python train.py --num_hidden_layers=8 --n_experts=32 --experts_per_token=2 --norm_eps=1e-05 --batch_tokens=[32768, 65536] --max_seq_len=1024 --train_tokens=792000000
Below are experts of layer 5 (counted from 0) of a mixture-of-experts language model. Rows are named router (the router's row for the expert), down (a neuron's output weights, with its number) and show model dimensions 192-255. Each number is 128 + 32 x the weight over its row's rms, rounded and kept within 0 to 255. Numbers have three digits each.
After each expert's rows: a language model's description of what the expert responds to; "comes before" lists some tokens at least twice as common just after its tokens as in all text. This comes from a sample of Wikipedia text that the model never trained on. Tokens count by the router's weight.

# expert 2
router:133080135122103133032171138087168160120123062117150123129131138131114157086161163106162173127075171162150102106132097067124113120134117118120163098092101109084080119119125141152103132094177136
down0:157148056078151123137088075051131128107120117132122111135146093190121133156170133152116140096158102098184188118153060180156105162117107095144074165140109146120095139120164155178141175177091113
down1:101168142169133128167131127081198186109119131101106135164055118139102102170166108083145182110154176150100148077136061127152123149140172135160126115091144172120073138154122154155149111141113139
down2:075123122108161104109162142115102074223157162152155083148149188110125152147092130113149090119123153126178065146106107150125196128132126137169063170131123112119164132134117094124113164118124081
down3:122127099144110127139086167065127197106151101116102077115104071175107135179136093094103146092076174113176141136151041139113049110163127150123133115165151098141146107114129106138132174116095154
down4:163159149154136062126161153115149159063178112127149122107098119119120151157137104055157131100142071122102122123131142057157032143127143125174112143144101086129143140110138119151108188133135144
down5:094101130106092108192126110182096092110124117078079113079158095080134084123100157178159179115160138131146147072090123184168124125119126111131095159125150172125138150122130125110167132209118170
down6:080116135229126132122111139064142125167185122115112191097110135110136124120167149141109171132156106083163110166119119122166137134178142055118147140136122121117107114165079105106180052107119139
down7:090139122103092185154138055136121101189112133121083065135199132039081087102149014173206131126154152094125089162106187081167153114115094151104075121112118144166118094105110135141152087088149201
down8:128130133088141093136102075149122143092154159146043170119163143118161102128130152089158083196123147107125140114127112078145184166096182170139097137124136089038100121146110151111118136129140151
down9:119118086093091056194126172131128109109185153110147190135117113104135123119162118083106128159144135120145151123138070162105129186146120129152121093105110103075138115066124097149090099160135152
down10:137144144156134169103161150124096128152116085143124156124123068142131085148091144191108186141109098110119127125130152150178072098113190100107128136175118136128148103115185106111164081171104105
down11:086176132095114108118135142107167184143075118092149125123110125189131166107098074138166132111096110116155143094127071145178133147084112145119152140078135102091131140072130153151109144126130127
Description: Pipe characters between cells in wiki tables, plus line breaks ending list items, semicolons and adverb endings like -ially, -ely.
comes before: " ", "\n", "-", " M", " S", " N"

# expert 15
router:132137164136194089061123147159135194136132140099125125158112115126121100085097107125117132126115183173153151121158122170117061162103090167156107146115131075163153120108167170170144127120082173
down0:201095100145121113106159136112157052124156151125112090123114099087191138122081157177154122132131115120167141081116143160151131141136082128067152118172159146093131088111131089146079140065203142
down1:180166123153068090157132132126093200141068131064202110113125129159089142162119089203100129127115151162127111184138169112084142144156117124161185052112150163144162140153157111109084131104158162
down2:108121105090125168090085114094130075140135175152182117147132082191128059095115132167134119131141117105121093149151116089113074130142176157144096181124087118173144116103100093149117083126137056
down3:150171101131101148172189128149131112114108118126139160108150110144155137112125157112111158088098071105149129156127165106126125117142177046108115143102147120114115050126205120074148123106089143
down4:178130118105041159148134105112079155140058151146111102122135131096199133072108125141131119156145167132184151150122134149098096104116113154171181134125125137100127108131147108167090121119149137
down5:107111127127125109168107168108111170103110155094108190085118127125143119150121152099136147064073124083084125133168145167195194115092160098136124141151116135090190139087099066071108154105137135
down6:095133176119125114103122131126116113136159102111115109141120168137151136138162106148155127126140086117129127141129158049165104133062067110059113111130088139123121110123106150177133111097133039
down7:128125162126103107104105147038123169112153112174051125153161153126159125089155138137114125134131172061122152191206183145115091084111195092107091125070113123160099169103138176182147059154173129
down8:121145184098174093140116183119110155109172132066131138120138127155160124094098133134088144118158204094117120157112134117113114125153191135142148071108129077174134176128105191101125090130084107
down9:199099110137119138116180137178137170162142148079100087148099121071212135097080087105160135148090168126149151103104145164120138106113091164149149122111103159094129099040081085157156141137216120
down10:127116117116108150160145109150101157097118154152118122158149077120176083196112142183114123102170155158064119113108132202106116170157125142176138144119128157181091091137058140137109086097164131
down11:156206159070091112091119102200132135124188100139187123169119149085160157166114185127091149110117128132101094175162102138138121142104143175084112123092110137184136116117157124087118129057102103
Description: Past-tense -ed endings and Latinate verb stems after prefixes, such as rec-ed-ed, select-ed, released, found, app-oin-ted, acc.
comes before: "ed", " by", " to", "ing", " in", "ation"

# expert 24
router:155139102174175126130160143186163062121094146099088120180099152100129139169184058119054134149108125134185143153082107080168175157129185095136092168084181122111105119116088116122131114103059137
down0:199163120077141141073075116129104169086129160173149109144155142157178140193169160141102166087104114084102130144112144160151160153103104134105132084152164131146126157108158176129091151091162163
down1:156122125126183137156135127140171134176159198041139136081173111166038098129129140092116109083113107105122150108190108114059157145132132153190155161085115125122051105134074124139115081132086178
down2:164148166135112097151184101186138180119086139131138130115150104095171134153165158130079185076139165118201108077142134096109142086040103167098111057067147094154144119082126182127185121130135136
down3:096150093181164178117126109108152119156116178112115129083121105203116136128083130131088169155147089198138120056078143158116112093075092124129194126066105135113133110150129120097087087172179132
down4:092084098139163140188140138151114142168127122120146145112050169163113129098071083145163134046181127104068160167140087115179168167149170092111133173123131161141146100159143154115165146140047166
down5:107146132096117149118139104095099146099145088091099162147123144118161097137150118121114171160185146092131105097118101135083167088096164112127142142107080081039140077186144196051117120110105163
down6:144150102105152141172167124138111114162181133065135141178065158110081082128108166134137125153121138077148114150179218159144096154119188110100154129119124100147133077171147180145158144103085157
down7:196119077170143114161134112184116188120097114152116111194103167177068095138112098044155188152124140078108121113108112117100091144146155149154176110165139089203067100132163133063146165091106125
down8:084133104149173182123162157164115162115116108159163140167149156165093130145152108129163109143173166146096145124144141134085213116134112111122189143142128175174146121128168110110090097134100112
down9:046163132112130152161109106109174075164111142109097089091135130135113126080154132183115163057078143123089133083175104159121106137103163053148154137118165144137113120132148138136118092107161116
down10:094097100120156109102109142077114190138181138079111143136151149145092109119123135135137146094165124106177138083096107099122127118229139126127169103083158161124113213149139116120128124112106140
down11:094117148113166139109109124102120062151114150122141161111129140120139104153161096069092128182086075154146163136149133054141143072172122110116133112137072109147117151138148177166081170169182114
Description: Line breaks, table pipes, and second pieces of common words after short starts, such as f-av-or, un-iversity, War-f-are, to-p-seed.
comes before: "|", "ing", "s", "es", "ed", "ic"

# expert 11
router:116115105181083131144151115163205073160128099162149138140103115102131149151109199131115096150086144182119150164070163138174193176209131165089124120143153190118098114149157086140087165142149058
down0:128115145110198103121139094129106167116164113090094159146128140114130111132164110125101175203162100125127134112099123127067073183126101095147166136094148114093129127133094110129098146121151116
down1:065162156131163119057150088146148146154092150103135174097083108081117072173099121171165064097161099112093144139141107118087144119138130136121081175112131111135144190138117145103134184104156130
down2:177153123179146107126205128140146144137152081143098120133171109182157149174141103173139164214185153151097114162076108152126151156182146142146142152145142099090125099131139116095085187093159143
down3:097118123197105101106096101129154165077139120112180162136123125160091128155154086128085145130157158143136137118127106131138110163166114206093126086146151104147099165169143114118132170137123104
down4:221137148175169115138143148089152117129097134136140051142129090128183154095102103101143118115078108087066109163091151107093141148150113112104165117208127132036094160180081134155108100152147168
down5:082126135161109135151129122110163117086102181081123099138193133129149175099113122121105097105087094158116126076114141144159188195255128160092146127151160115125114120172134145122139126089124102
down6:139116145132105117128086117134098140183171156125116092133115139125140206101089138165124096140148225086133084141126186158165147148109096137183166104147128136140058174128119138084168053095108049
down7:114130078115130155112074118065162156079150164103144100082087101153170131097112053092158111145155150116118136115151103170091134093130136192139125146129084149194176175139107130093159107125127193
down8:090134040131179087070094149151117176141101155194134132123114158134121095120173100097146158152189111136117152105137146101065027166138122133097096120104138169066159140128108099155079159166165171
down9:119166125102171154158096053087129091118172135143136121148090156170086087113125165106108105126068126122060093141111132157154150075153101122146172108188121135093144103137150138138104122116156133
down10:138077141111113127114116129180157139112117133159124142076127183136083095132120105157109117167166141156155112081182137101160055070140043147147059087136157140052133094145113153120124146102098114
down11:140127106143087087131100083145126100106116132153078148104166133184132179129108166082111114101078163143067131137135127115144073228133121130165139098090184082173185131127067149127101136167111083
Description: Word starts with r-clusters such as tr, pr, dr, br, the r in 3rd or 43rd, and digits and pipes in numeric tables.
comes before: " ", " |", "\n", ";", "4", " —"

# expert 23
router:203136133127112171116113105163113194168085139177175132105148105117159106180072160129097156142125084123086129115151135143126168145143098099180123137038166099115164165084152105151151115121099075
down0:130162157137126107128133053199070123176101094240098138038117129080092193089139110140180136108129156109085069106107145142204116111126082131103154145113125115149095169133124155145197113111109167
down1:106162137054115111123122136168147124080140154130099149143088164194155102111122073213112104161111068154116159148142116108126153152184158152113115089140172151083195072143124098148135068175066137
down2:093191077136140114107166173131121103158112113176108121114139123104148151077107071181114089084147140161158107156135141131130114125140081092111107171097145130073141154135151153167133114118132095
down3:141134114146067136161106155078115069142054134132095112137130124216134120162131134093120163131112068120169067183102117162120116024119077162126128095136112181089085120117110079165103128133147141
down4:131152147102164126131139105121147148130118107169172137177125114148126115188147106133092139120169188150179189100161136066132151152134181091114101152102185149145077161128156113081148152147117146
down5:124121124097154163130069126174133138102141172083134186121142179139099171100136163170137166120106135122216141128161143133185145125114124085137099117121094123147099171125119166131118053162174112
down6:178162151134182111108119126159109174161109134163088172160129104110224117203079135127115096150103098113112112109130148097201171164227038106148094118136141126129078131146170122118160116154159137
down7:130120175168109192117109140101140191186059114160150182144177152128156112083087093118119098123167125137077116140180111101072172140114074163099131124118140125173109092142126090107116060127133103
down8:104113117117143158116205136097192105139153154149075122131127035164179172151165134188111149116120137128100155097081090101035063130138172146104150113134111100094138155100179178108057089152126080
down9:070129133142159155127099146068180090141096151177096067113133173114110159098140099130148140132145087121135160156114115089166111119135114120129126205168079133116166164123183058145131110104149100
down10:105122087120175157172153141196100222179176088121106042105180121070135095155154124161152142184150138118191051168080089113099069108193154176108159171130096107115119099105137158065144121138116154
down11:120106086125197155128166160121116148176100100133116103122093112114129178146182122147131165132093128136105081078145141137137173100124126135169138101084132130070126138156190106135145105236131183
Description: Wiki heading markers ==, === and surrounding line breaks, plus word-initial prefixes like ad, ex, cont, res as in Adephaga, rescue.
comes before: "\n", "-", "port", "v", "ist", "pl"

# expert 31
router:170102094123106100145164105114107093119115134098162131098130115190060136129147174166120104135103136132077135101174108074158095175071127204129173143120110160144122128158163105165154079123156137
down0:136080133148141110255084175157065213134115074184116056092140086101087148078187167157126110121092151093154141088125159170136147131094098058128079173095092099137080108105176090129194103130172109
down1:095144117129094159100080150140194158116184085090131142094108103130181079097171159192081114205095130135080129111112169094142058140111116187067099188146127093117157115144066140164157140126115120
down2:114107143113150141139110095115153154097131156165150070146154166212130116091164141085139116177115062129108130129134101086142119172166163088128149120146075122056116066172132119099087086158132118
down3:132153124159140124150145147142060088186158109152107111144145144100229113142121066138120124116093170125118117146153152188127138092091122141146095132189209159155117141088118140128184137099130177
down4:115117155156150155124085145085126108111143124151158048116141109127181127096082123150189150095115025145138103131142178045150176110097122109166145110066090136073162052139101099143118165176150118
down5:151132163111022134094144084139097052142128093151114100098080086143166125113120145148099151108075130115161104115129153170147097130135120059131139074133144174128099161168132085154159140142120120
down6:161125147133134119094100039100106098116142084117117118141186094182131151161161096107149101114147104113129153117142228130167087152129108146150115122124121156130183151085121129120145084153159163
down7:119109154166109085110178101144109164103162061141084127114093083126131124123146109154130141098138103162058144197152120123185029150112079117068135077115122143116136122119069114103187120127137117
down8:175195199111105128143080087138102113170140148184094134135123110122122190122090129155122126230075141107139142165084162131151164144132163160112137082138083153106109055170114144144087167150151064
down9:124105132089133130102136129167155103149146166084111087133090095113157205156069152188129115175140040148119107115154241094147144092140147122197113164121170097111073150178116140133050104161117115
down10:207123133133079104087192092190195096155116120115129137200165096134172111140172083159163142100148122151124104125141143119101109130128107111104079163138149101111137165144091179115115139080103104
down11:114155108097143154144092100176088077107126166123194120082122120145163147149134164155150166172122135169063140068129102120101172193131088135094114075140139124151138113139096090151109121141165160
Description: Digits inside numbers, years, scores and statistics, plus count words such as two, three, several, many, eleven.
comes before: "0", " |", "9", ".", "–", "5"

# expert 26
router:101144105199144067123179097096086123161148102136089115111230169132123045145124110101135127142146134097147139096111140101112073130076116101113114118152109155149122150113123105111111114114161109
down0:151086179199058154134164174129097161162122103127172078137123090181140155114118192078142144144127123181094127142123124167133126084107138087153139131115079150129100155139146139170092168136157128
down1:132137177153172104134143110126121125141198172122137054105114064179148160145103172073113117136131133139122127063128113110098106115073120166123126087100157151143123177109128187084112141161122067
down2:160125143141089076144181129082121153128139145097125145148199105102084120137071132067123143132135114097140147202118206139077120133113151136207039146148151125116100074142115089077104095100117070
down3:163144143127129129090154148130160196119093120141158111096138069099165115160121172133196172092131127213078104134185107096094192122148161079161110133113169169147177133144117125106122118136085111
down4:157168142119119128134126194155099152098098070151152175135118128112162098127192113101115157183120147133103167093101167181159039133117175128127130181165130108078123142112136051151138128105102123
down5:147107146183099146092131130117083175085106077109195154086065137169088126166126146131111090150057160095163146122091151158101071116131083159128145172172135138116081143105111160116121181129108178
down6:179120130108165099075153083134054125148154105097081120092097129154114159098128025129127098168142152096116106152128155155115143179188127129125107173175171119118119085052100098144103131159145146
down7:112160082175089107121112089111155158141151088161153130138161137105125177103129106095073088087151166102123153128109106088130073172149127155154083100083042105035110179172111106150155103130048097
down8:149138111147113063146137152102151106114187127163193118116102107110095162119045102204177114047169097155108131159101155178084149130149128176119154169082165168168116092170099127127088132163135084
down9:115084139101068124079092099048175170210115156075112111113140110123140068100106132115118191143089178171113115197150119126165138117125170083123076129119141120127097216155036122140063131136116180
down10:130141105140161120186162127085186188123140132154105097107119182089123089115175147172142108151169144174121140166159039191114128112174085145151168090100151132144119164235062117150083144101106112
down11:127121172156107093168125104132154130106144138148120135118146182176108190111121124184074107120225167111105131120132154142042132147127119133140135074105138130128110154142097087101131150132113122
Description: Commas, and, or, and the verbs was, is, were, had, has, be in running prose, for example "It is unclear".
comes before: " a", " the", " and", " been", " s", " which"

# expert 7
router:121130146138102125089116107112089137140135101117152142145119174147116197163121129114162178165094117094108103101166148128083132146117166219156135160117156156136158077173050110072158110155083147
down0:099130100126139122158151108082080088040137117115088098130141133064160124076079100148130085120082196182097131095088128178149139101145079139129120117080111088109115138175173132206086154097170137
down1:125096073108115126112126066130075101123185154103133137180126098115122140128145127059075162100112122136133100142133082155153118167160074145113137131143089136106096170167142128144140184117089187
down2:081081134183158161141088152088123044051141167140134105090099122147205149108106181140166103139122115122117073154147086087100102121068157193144098140088194091131128118122122147086147114120142075
down3:160143160192106092159160115118152156139151104037204136128221119150166116179093088130137131086134171159110169095077120090142096070170092085157117151114193100055127135120157167155084121129128149
down4:118138119096135156151148111123108093147116091142135151161149148127107103131160101093118129191171191160132121096173135124094209107127097135184133137171160154134152121126106150117130109189109127
down5:174174168128107132138093134112095159129162095186102062188152137157186152090130131109133167092146193130175108123069195139153101159142131106116122145150118121037101107096176145118154164073084098
down6:092095111062123212126155124083163126077181120203138097102125125159120120127114152100151109120147147131137150085151082068186147141115100188092097126128137115132102058113150116085120118138140119
down7:151100132087125145124135140059131088167109126100091092135080128140130105115148146137111131147126119138113112101146055140102176155105071165121122117129103200128056145088101080100095151122157187
down8:108133136099121145146165130169139120148091156158125177074084098114124184088075116131124141148134085166138123144196107140132113087084103084144073141157120191143162142207100123165099124123075119
down9:233146149167151124118162148159118134128089175089070180088215056119176156116146143135176076060127116191158111098104126124112138100138114094112110059124114048188169097132161168175144121096112115
down10:078134159127205128138163165134105095177125132171118143164044149104134098137071117162110134189088082158167177147095132147137171104117123136056144100138168061162141122097155126133164188147143186
down11:161184111104132147091161104134136157210078189141111186175118159136116112161064178139108166192113100136151123157186148153116153130095128134053107156106109104108142163095092129050186174174095077
Description: Blank spaces before numbers in table cells, plus single lowercase word-start letters such as "t", "d", "w", "n".
comes before: "1", "2", "3", "4", "5", "6"

# expert 20
router:176166142152149158170166108181195102138127108175093115123189154064136071092091155154070109102148156134117129096157137158169142162090112106145110130179121135150134087114141093109156100122134114
down0:069097131180132175071163135099123123131189108073133064135143095126166111092112083102119142124084103129125112089128093167098164161121113105088126179140136107139152114099128160149103100211128151
down1:136120108100129110132113091119141175082112124187169156055105120120103124157220193149119085185114137153078126105107156127120120077221143192155183134120140107103131168183090138077106153070126116
down2:118153145124109094161137129137122180150095070155128137105139098153145172186049165128146155122069123085090078154119130130085125152100144024156123111141168151106135087174126081148142087157105172
down3:122119167086186145160090146140076166147134133126179119147097146195156093088147099103083115124162082169096172147146167115084144081193126109130170165040117057136133100180134177140154128053091110
down4:127134104171068078102060075116146105133134090104135143135092177121170097184206150129130187080126149142148069151169116142164083157123167088132115108145113132143152107043160104158161166119102119
down5:156156100165062143185130133123177086185090140175131144145117201124189205139137130118081153093104153078156165130112123155102127164066155121110071146103162099141156111133152094122154100109089158
down6:125156157144159092108139147114152192150174131150106068117085110088170182160188111135108176134095133034113126138129144164100096139053156141157131134135111097090167149125144186166088127113145070
down7:156167147171048110084158158118179119130113147091153136133151131089112157153123095155117147149195130159111077135102073152097117166106068122160104144104105146179135055101031131090129110127105149
down8:095108138143157091138173200120182119113107152121120152154145164119162086129124134085063139146136152082156119122140115124158132100129094087121099123173179153154090103179166120121106132039096114
down9:143109129087059153110139154062153084127155207132167161127136199134135150138186066173174076142125226074136182126149119114062148151112102117172104113131111147166122061093106135136055160138141125
down10:132150113094152109096128110118068097156111144134152084108116165153123149171173157140163112094108147151203153115156169161141138149078161104131104159075115136114147106136127090197121115154136172
down11:134114121090113113169089114187127149114113109132125093120143145110137077101063148108107159175161136137148056069136066194126140151170121124132128146187163166113104134103163137127125105139140145
Description: Noun endings and content nouns such as -ction, -ation, -ence, -age, work, season, plus leading digits of years like 2007.
comes before: " of", "9", ",", "0", ".", " and"

# expert 6
router:162109133103087076136118119069075176173108129068146101122142125174105062072105128119184144137141122076110115157086134145148145134131147137110135141131073168115104107143191135109158141148119130
down0:147092112125148155196119135084156164132153159169109074146153156104108142157188141108173133111161096076135095127127075115143127116130111135122120093094068101090164099105149138120168118183149089
down1:108118152105127134134106116115162125106099130155161097166138156105103112094140161155122126140193115136093084102075083106171206140210156145095135094160111139108153104149094079145096076120111109
down2:161046135129138089179114100082103120109064137127120160161138120144161093139143173154133124102169131129146112049070118130086116101122134133081150141100130140128132163158074128128140085125191108
down3:128102135105151141163183136064100072128192135112169122188158090144103117117130092075127163110133157109142134067162102113178140137146152158145199157127137053170148071087115144112091112150217117
down4:135126118136121171131162101132114144081143144157148154164116083067144149117142178132118152165157093108162152167129168135129120120145188119108109139165148123086140130117099094108109100128151111
down5:095154082075130092047112113133131121153137107148068102095105110104109031157134143135126127164147204085105176133107175117085101071130155104126091112133110151202114118084135095185107099100125131
down6:110121186139100084101138153140138157151087120119137149168092135133101134152099154089137099133175091118077111162082122084157142090148149101117121160154088127149108152202118104087070170085052118
down7:112168162111109162148163167161153167131186114087082114135119090171080076121131079102179079155075105098135102109139121127178156069061112120097058108135129143116154194076107075108139185090191124
down8:078086117073095147157154088142085140142162176101112118161132052129082134149057158091123109148101140143158139128087144130129175143137145084084124132119155111101144111164112147113128127141102177
down9:110046134187172106162136154111098121119057194136170157162084159084074177136126192111149128117132078133147120132155130161120125183089163142149180135145143146102069155096126141114173091160154114
down10:180135201168092178103102122111135136098105120129143129141086127081130110143125140178176144118198113158126094147118084103115152142122076146100116147146133078126110127123102090119140160142123107
down11:138138084152175151140082119125205139173121115107081139114095136177158146100136127087124173174154097082096138082108111132147150143142068131112140130199101116139152111161107155099100064113148091
Description: Prepositions and function words right after a verb or clause, such as to, about, over, with, from, in, that.
comes before: " the", " a", " his", " f", " he", " an"

# expert 22
router:126068154113067132097113104090099092102153108178092138187120136101158187082104084067131094123135134123125122073141146146097104115108089136145088147179136098134151071168144132127163141124144123
down0:105120161076137137141083108070125104120104096072096094080129118156158091121103123058149156144146156134107130161101115106183139141103135062110129099114173084125159092082157099096149125137166149
down1:143135109183153096163109163085143179109147185112149180125109133100062124132176163153154165118141142200159141162123129123118137167143137170161186167103114119079058137156080135046083163108090142
down2:119125110082111108152174168116082119104149088136142093088083142183095171111105106088129164141125088101167141138111118152117107072153176183103139105134099093161185113149130131143079174087068117
down3:153133132122158087183070116224132164099119117049165122114137129194110089098161124096147115128163115114187175113139071121185105114169147165151153123085100139071170169126126134139222146136123139
down4:110138154071136161091095137108081153107161079149142152087134112169177147105166089111130133124081195096128171107144158159138155163068075093164167152075105117127176174103180187115162176115150135
down5:087175072101158135137136164124073078093102096143118125100140129115141133136034092080035127141130136097068089132075174163116106132066139126160123130111181115073131126105099143127078110148120121
down6:153120132096141094170148095147102110098107120156151138179093156113075191131086105093169113151100129064173132139216115116132132126111084129122128102169124111102102109110127107113132175176107129
down7:206101149158132123151146129176072180096183107138132140096188120182078088063162136170125150121093126102166200089129124155121086097137102164129157153118162091122136135121125180112088146118147084
down8:132133152121146074132193070177105175124093103127160089054109113167105117106136114149131106097068087109133152140141077083142103146196152135128173177129133113120127143191117140170125078136125168
down9:136119175188231176097127187138168144181127133119156126116111139148144084158135165144101123078105057147096143099100190128118179129160128075134167109106132171131110073132102156104130140101095140
down10:166138160124114121209125143142180172094113162156202108117175117112173134101172133144123141170168083185118161109095106152121109016116125145183180145121073187149183173155101133138109097101088070
down11:136048136124149157177146094119081149101158079130152108120149175170107145095142118082122131056141109115132117122103110177193115147164173116122114130106144126192065102105073139136106091091130153
Description: Periods ending sentences or paragraphs, line breaks after them, and the space before a year in "In August 1946".
comes before: "\n", "1", "2", " The", " He", " In"

# expert 5
router:158121059170154131084131110133183057151095098099146137137140133151118125144139137149178116136127170096146107125129140143188104156061154086101105147121104133134134060139158165150106138116171134
down0:152054154124101068147157091139148128130113046112145189090150170127122154182119104123146126108105169129175154144109177115077112119126162118088111130122134101063139075109177144147128120147121069
down1:149129151133068140103156102149122172140125169182122095112060131030135103051097041103108119104179136136151112118118118098112135044102134164150096088114091138127130091118119123099124118116132083
down2:080156166168113099125134179071110118121150098071137128096137130124176139186066177133168178185140139115097091153102142128133123155170145096152151130115122115137063103126050210149111136097166161
down3:074113108093102100127048121075109104122190074122060093165151111135171136153171110083089139100131119105154187157112097119079140142120135196138158187109137112143152121146097083103179122109128114
down4:107133105111175115078095116133066108055090101132128170093130142138167086096098155151156083142188126143079160099168138164127153144131132156164089165087120175160175120135153110137113209121107112
down5:208119143122142126128127101181121123133140112103119139184130070202119097051152127147113146085154023111158145131158146240063077116089112122168146129106140118121108121160175111142141039160145107
down6:142105107140120111117054101103123119102109144110158131142150169122143204142136120163059139142132149160132104118077166164139145088120172121126114102102115080127138067143056144169155083165067060
down7:104137177176060152086110131139145134134123111138136178153152144079109154137134109142140113121137114121136158118104085139192108083168144106144136128122143124115101170122109122122083121122153157
down8:146165114109159134098160092131087105138166181086083108182110135098134155089102186106138112100088161082201106116160212175160119144122151135148119126165133161070098107104185129152131136078172155
down9:105144154091177130125155144112144144134163130075107141115134147151167117180104127161166115098104082125156147118139166099117145112141103140105160170107134111098141068171137153090093153104103134
down10:099189076183172134159128143110132123083064096116099080127161164128085148148118114140078194078144124208121202162115140110171120068157133123105148145157155135142142116105119178141118108193108091
down11:164142080155136182143157119156152144138054088147136149154203111183127130125152125113163116120160135150075151149195057153105150126153186099141115132106091150151102108177144122155142086050102116
Description: Individual digits inside years, coordinates and statistics, especially later digits like 9 in 2019; also -ing in infobox labels like Running time.
comes before: "0", "9", " |", "8", "7", "6"

# expert 28
router:109119106086147139110060105082144100101094152133155156097076107212151098127098177141135102154154109065149161146093102151091122057159193134151099158100092106166156115146138082158087122196150089
down0:064138131104127135121137104128129118153162151123103079128142165142109118117154129203096110111136102164109144111175133190096161128148105138056172065154131143155091109098116097198124105108177092
down1:184116108130156181146187128125184103096047129155137153137106166075122154122158113145105174130138156142119095108154126134097093092156156175140125127077121080215179131122109112126083101135159120
down2:162168140093101178149123172155106135148161116094151138121166120088119145121188108138137129191087175105118080150135133165111103093150184080158127142113151160089133157150116112156162120087127166
down3:186115155083118086199205144164119110188132126101114079096176141124167098151105134069137138088067182117145087094106125140140141116175086119178132098115129113124138162158106087134112181135145164
down4:173144106154156195163129169165132063101150098156074164102085084128141154136111123162152129186141146084108075137142124119160091125130087166079117128138109051124126173123078146076199138115083186
down5:209129147108108112111178193167153092232140163175119124152145171134138187105105138107113109113122132157108124133085146058164208115145110102163143115160131136105133125150120095125097145146093130
down6:155121117148113163101071162150147223119136128156187116141124158121112199137090107131134089116119139125131118095107104102108132122149173114152137115128108113122113102172071108094101106163102170
down7:123173140111101106161119113094114142113101117111141134123173137106178024174121105159111116170091150113061134132095144138099128082056085113111115152098087108148104126159166176134093113139157146
down8:144120140101128130141131121098120141124148088103107159154242115065102114148151098111164134152169134115122136091173178135107086181107097083144083109125157126103132120156137073146121039067107113
down9:110128151115191122132125130172081082116112103103193133108157163121115174185076140126097120141105085124083106116129049133135127124127034109061128142111103132128136121185118185127138087115105073
down10:118099104110200129123137084110145133096119111146167139169157082150070063117131134144179151088130101138131148135152109108170128171136174125089122102098154115092151136136130113153103079143151134
down11:174113178166124121108143168131194128153129196126159197175135163123082200133142184124128096126122143139137115161129127181137170181157103094141074173074084118122111141138072114088178141103116113
Description: Prepositions such as in, of, on, at, during linking to places, dates or institutions, such as "in the West Division", "on YouTube".
comes before: " the", " ", "ternational", " M", " a", " T"

# expert 27
router:084088136119128115057130128148183150099143140148108118153179106107146162128138134120193072142094074124155107132172125140090098105119143071156083118106124148127146169102072133122108068187099128
down0:094206099101160113161107133162089128141152106147126130119132123171132080166065124116177156117173127165153077132130150127153144160191170099138129084145118136114077110129078085087107127108119137
down1:199139102159109108137148090142082133142138137122139090147141139096101098195144108144161131091124123132112115120119133154186147124119195126151133083081133084138104140128130092107141122212141144
down2:114093135107059136175143095126155153158071105179103168117155127149130162117149114142092121149158091089113141088094078095135136158068104170103163129141149119131116101128084153127152125099153105
down3:164155096150114177155165116086159094146076176116091163159115123153121156060081108172073137205083090159115106164100099122120142204119167092159129141124120191149121177120092117131172102079119182
down4:162108108142123113076148124112146136178121042070158113150118130081159152081141122122139096111098146185131090191082122087136111085143144113168113152104109182121123143107155182138174146123132073
down5:133115157126151131124123083075128125121181091178110089137123143168128121078130092107094116097122096100144097070146069178107159124119116109163161097126135132059065090135107158077135053110121081
down6:142132162109096139146084126149123124150123133140166137137114158157125123083053151074137111135159090131115127106120133149104158180190124195129160122165168125097158138115147132140110125110101122
down7:180079139088144162155138135115118152094108140137111125134184167148149103116155102095165170105185106089134072116152158119105206203127106053115114115186125206099103080153118073097155165060126133
down8:129078111141096173083182118123170091167075085133173161087082106141166160139157101156109105158137188097112099101146152157219128093120086124083162071148115100143161148112143135145140123116078163
down9:059138158158147144121082060068114139061119060095106138155102123131095129069125102074171138127115146215124140220136111145127121151138147110143122155085065157127109112160070089115124111113089137
down10:141172205151152113088157089137124108147128153129118157167127138166058156167177151122160135165134093116115121123122170105101142164112120147127122095139193153123224123180134154106121131104167131
down11:145097137100106103176147084116119136147116139115129129155108087163137171096139090173154110093112155111121132133145096070134146131137158164171158141181172126163145141138115116139132126113114120
Description: Final pieces of place names and English words, such as Connectic-ut, Chic-ag-o, -ington, -ford, -land, York, omelet-te, goalkeep-er.
comes before: ",", " |", " (", ".", " and", "'"